From a checkpoint of a small mixture-of-experts model trained on Wikipedia.
Size: 12 layers, width 128, vocabulary 2048, 15M parameters.
Experts: 24 experts in each of 12 layers, 2 picks a token.
Training: a variant of Adam for the experts, 230M tokens, 3508 steps.
Below are experts of layer 7 (counted from 0) of a mixture-of-experts language model. Rows are named router (the router's row for the expert) and show model dimensions 0-127. Each number is 50 + 10 x the weight over its row's rms, rounded and kept within 0 to 99.
After each expert's rows: a language model's description of what the expert responds to; "gets" lists some tokens that make up at least twice as much of what it gets as of all text. This comes from a sample of Wikipedia text that the model never trained on. Tokens count by the router's weight.

# expert 2
router:40 58 42 43 52 32 62 57 59 64 38 60 55 50 53 46 61 75 37 57 43 50 51 56 38 54 52 43 60 44 39 41 47 55 49 55 54 52 56 43 59 42 44 46 69 42 58 68 38 48 54 41 40 58 48 67 56 40 57 52 70 51 61 59 47 37 63 49 52 47 70 51 49 46 43 29 40 73 46 43 50 41 48 56 33 49 29 75 65 46 54 60 59 34 49 53 50 44 35 57 74 53 55 47 47 58 40 59 53 51 41 61 49 61 59 46 56 54 53 58 30 30 51 38 39 57 38 49
Description: Closing parentheses, opening parentheses, plural -s endings, years in tables, and capital I after "the", as in (aged 68), conditions, Iron.
gets: ")", " (", "s", " I", "es", "\""

# expert 23
router:53 29 58 60 54 51 52 66 39 57 51 57 26 58 55 60 55 39 55 43 63 51 60 40 35 38 36 41 40 37 59 44 56 42 48 54 53 42 31 66 51 53 34 43 50 47 47 65 73 37 43 52 61 50 56 51 60 45 48 60 44 60 53 37 52 55 58 64 34 30 35 59 59 58 63 64 53 54 60 42 40 48 35 60 34 45 43 49 55 49 60 32 36 55 59 59 56 38 52 53 40 44 36 41 55 50 46 33 32 58 50 55 35 57 36 43 49 70 51 64 59 52 57 37 60 47 54 39
Description: First syllable of words and names after a space, often capitalized, such as Po in Post town, Ba, Ma, Ca, co.
gets: " E", " P", " p", " co", " Ma", " Ba"

# expert 22
router:61 60 34 51 37 43 53 42 49 52 61 47 55 35 43 49 63 49 50 48 47 50 56 45 48 42 40 34 58 46 73 46 31 41 52 47 59 43 31 52 32 43 67 59 46 46 43 75 68 60 62 74 58 58 54 36 45 43 37 61 57 38 50 55 48 56 60 41 48 38 51 49 65 55 38 55 53 56 49 62 45 53 53 51 60 52 34 37 37 58 58 29 34 54 38 51 41 53 50 52 36 50 36 35 62 46 53 59 56 51 64 63 61 61 49 49 62 64 64 61 63 56 56 30 40 59 60 49
Description: Capital consonants and consonant pieces in personal and foreign names, such as W, K, J, M, as in J(ános), Mc(Quarters), Sh-k-ilnyk.
gets: "k", " K", " W", " T", " M", " D"

# expert 12
router:41 43 57 50 48 43 41 41 36 45 76 37 52 45 52 46 63 60 56 38 48 42 58 71 51 48 45 56 46 58 41 54 59 34 44 35 36 52 54 71 45 34 41 48 37 40 45 70 51 71 41 46 48 28 40 39 41 45 34 61 58 60 48 47 65 46 49 44 60 28 51 56 39 54 41 59 33 70 40 59 62 58 40 51 64 60 57 51 39 54 42 31 37 51 46 49 40 60 48 52 41 40 63 46 55 55 60 59 44 49 53 56 74 32 44 52 39 54 50 56 54 62 59 51 52 57 51 48
Description: Verb endings ed, ing, ated, ized and single consonant pieces inside words, such as quarter-b-ack, se-c-retary, re-releas-ed.
gets: "ed", "d", "c", "ing", "t", "b"

# expert 7
router:56 52 53 55 55 41 46 50 44 55 52 56 56 39 50 46 62 54 49 44 59 67 46 32 56 58 59 54 47 47 48 57 53 50 63 40 54 56 45 46 56 51 34 63 54 44 44 38 35 47 36 32 44 48 57 62 54 49 54 41 37 36 41 54 40 63 48 48 39 39 43 46 58 55 65 39 54 47 45 64 55 71 53 36 59 38 62 44 84 38 51 56 55 54 65 37 40 33 36 37 42 52 64 62 51 51 43 55 33 39 55 44 70 81 61 50 65 51 31 62 39 53 42 55 58 53 43 51
Description: Number tokens in tables, dates and measurements, such as 19 in years, score cells, coordinates, population counts.
gets: " 19", " 1", " 0", " 2", " 3", "le"

# expert 1
router:40 58 43 47 75 49 63 47 47 57 43 52 30 60 47 38 44 51 47 46 53 33 67 46 65 60 86 56 70 35 64 41 53 63 43 56 31 51 60 61 58 59 31 55 46 41 46 50 60 30 58 48 48 46 42 45 47 37 52 35 47 45 58 58 53 26 42 65 55 43 36 47 39 55 49 63 41 43 49 42 53 49 43 46 47 55 53 60 48 50 68 42 41 54 46 59 49 43 37 48 60 53 44 40 49 46 72 52 64 58 50 40 61 67 49 42 56 53 37 49 51 53 36 57 62 41 49 48
Description: Bare space tokens and word-initial pieces starting split words, such as re, con, inter, assist, trans, often after the or a.
gets: " ", " re", " con", "ri", "ol", " ma"

# expert 9
router:54 40 44 65 47 59 48 40 55 39 61 55 39 64 60 55 58 48 45 65 39 44 36 73 63 43 48 56 41 65 51 55 67 54 54 61 47 47 45 49 58 38 51 40 41 46 57 53 47 39 48 31 40 40 32 37 68 55 53 42 47 55 35 51 61 41 52 42 53 51 62 45 50 52 48 43 44 44 75 61 38 47 52 57 36 62 56 34 69 41 56 62 56 43 28 50 52 40 51 45 43 33 52 68 55 40 33 38 45 39 38 49 59 25 61 44 48 67 55 50 42 44 40 39 52 57 32 49
Description: Sentence-final periods and past-tense endings like returned, plus word-initial pieces Win, Le, Ru, Sea; section-heading equals signs.
gets: ".", "e", "ed", " Le", "ne", " He"

# expert 17
router:34 65 50 42 42 39 61 42 49 59 51 40 48 53 53 50 41 46 53 51 48 73 77 38 37 49 65 30 42 61 44 62 43 55 51 40 55 29 60 45 34 43 73 46 66 25 59 47 60 52 53 49 34 58 30 44 56 62 45 57 37 41 43 51 52 57 61 44 54 66 50 49 49 47 65 63 32 57 50 39 51 64 43 60 51 33 41 60 48 51 32 44 54 52 48 49 42 44 38 53 37 37 55 63 58 54 42 51 33 59 48 62 53 58 56 55 53 50 58 49 46 34 35 41 47 61 47 39
Description: Single capital letters starting words or inside abbreviations and codes, such as B in Boxing, TUR, COVID, and blank lines before headings.
gets: "T", "P", "B", "M", "D", "C"

# expert 6
router:54 32 58 73 51 45 53 49 44 55 44 62 43 44 52 44 70 52 60 44 50 49 54 36 52 45 44 50 57 49 44 44 35 49 41 58 57 40 41 57 49 74 42 57 62 44 41 32 44 44 44 19 36 58 44 73 31 52 65 35 43 50 37 45 64 60 42 50 60 44 56 48 64 50 46 53 36 46 63 53 59 63 35 38 52 40 74 66 35 64 60 64 42 59 55 66 34 56 46 56 40 53 47 46 56 57 53 45 62 44 48 62 47 48 49 50 34 43 40 38 61 50 41 47 49 43 52 40
Description: Articles, possessives, numerals and adjectives like other or main that open a noun phrase after a preposition: the, a, its, first, other.
gets: " the", " a", " The", " an", "The", " his"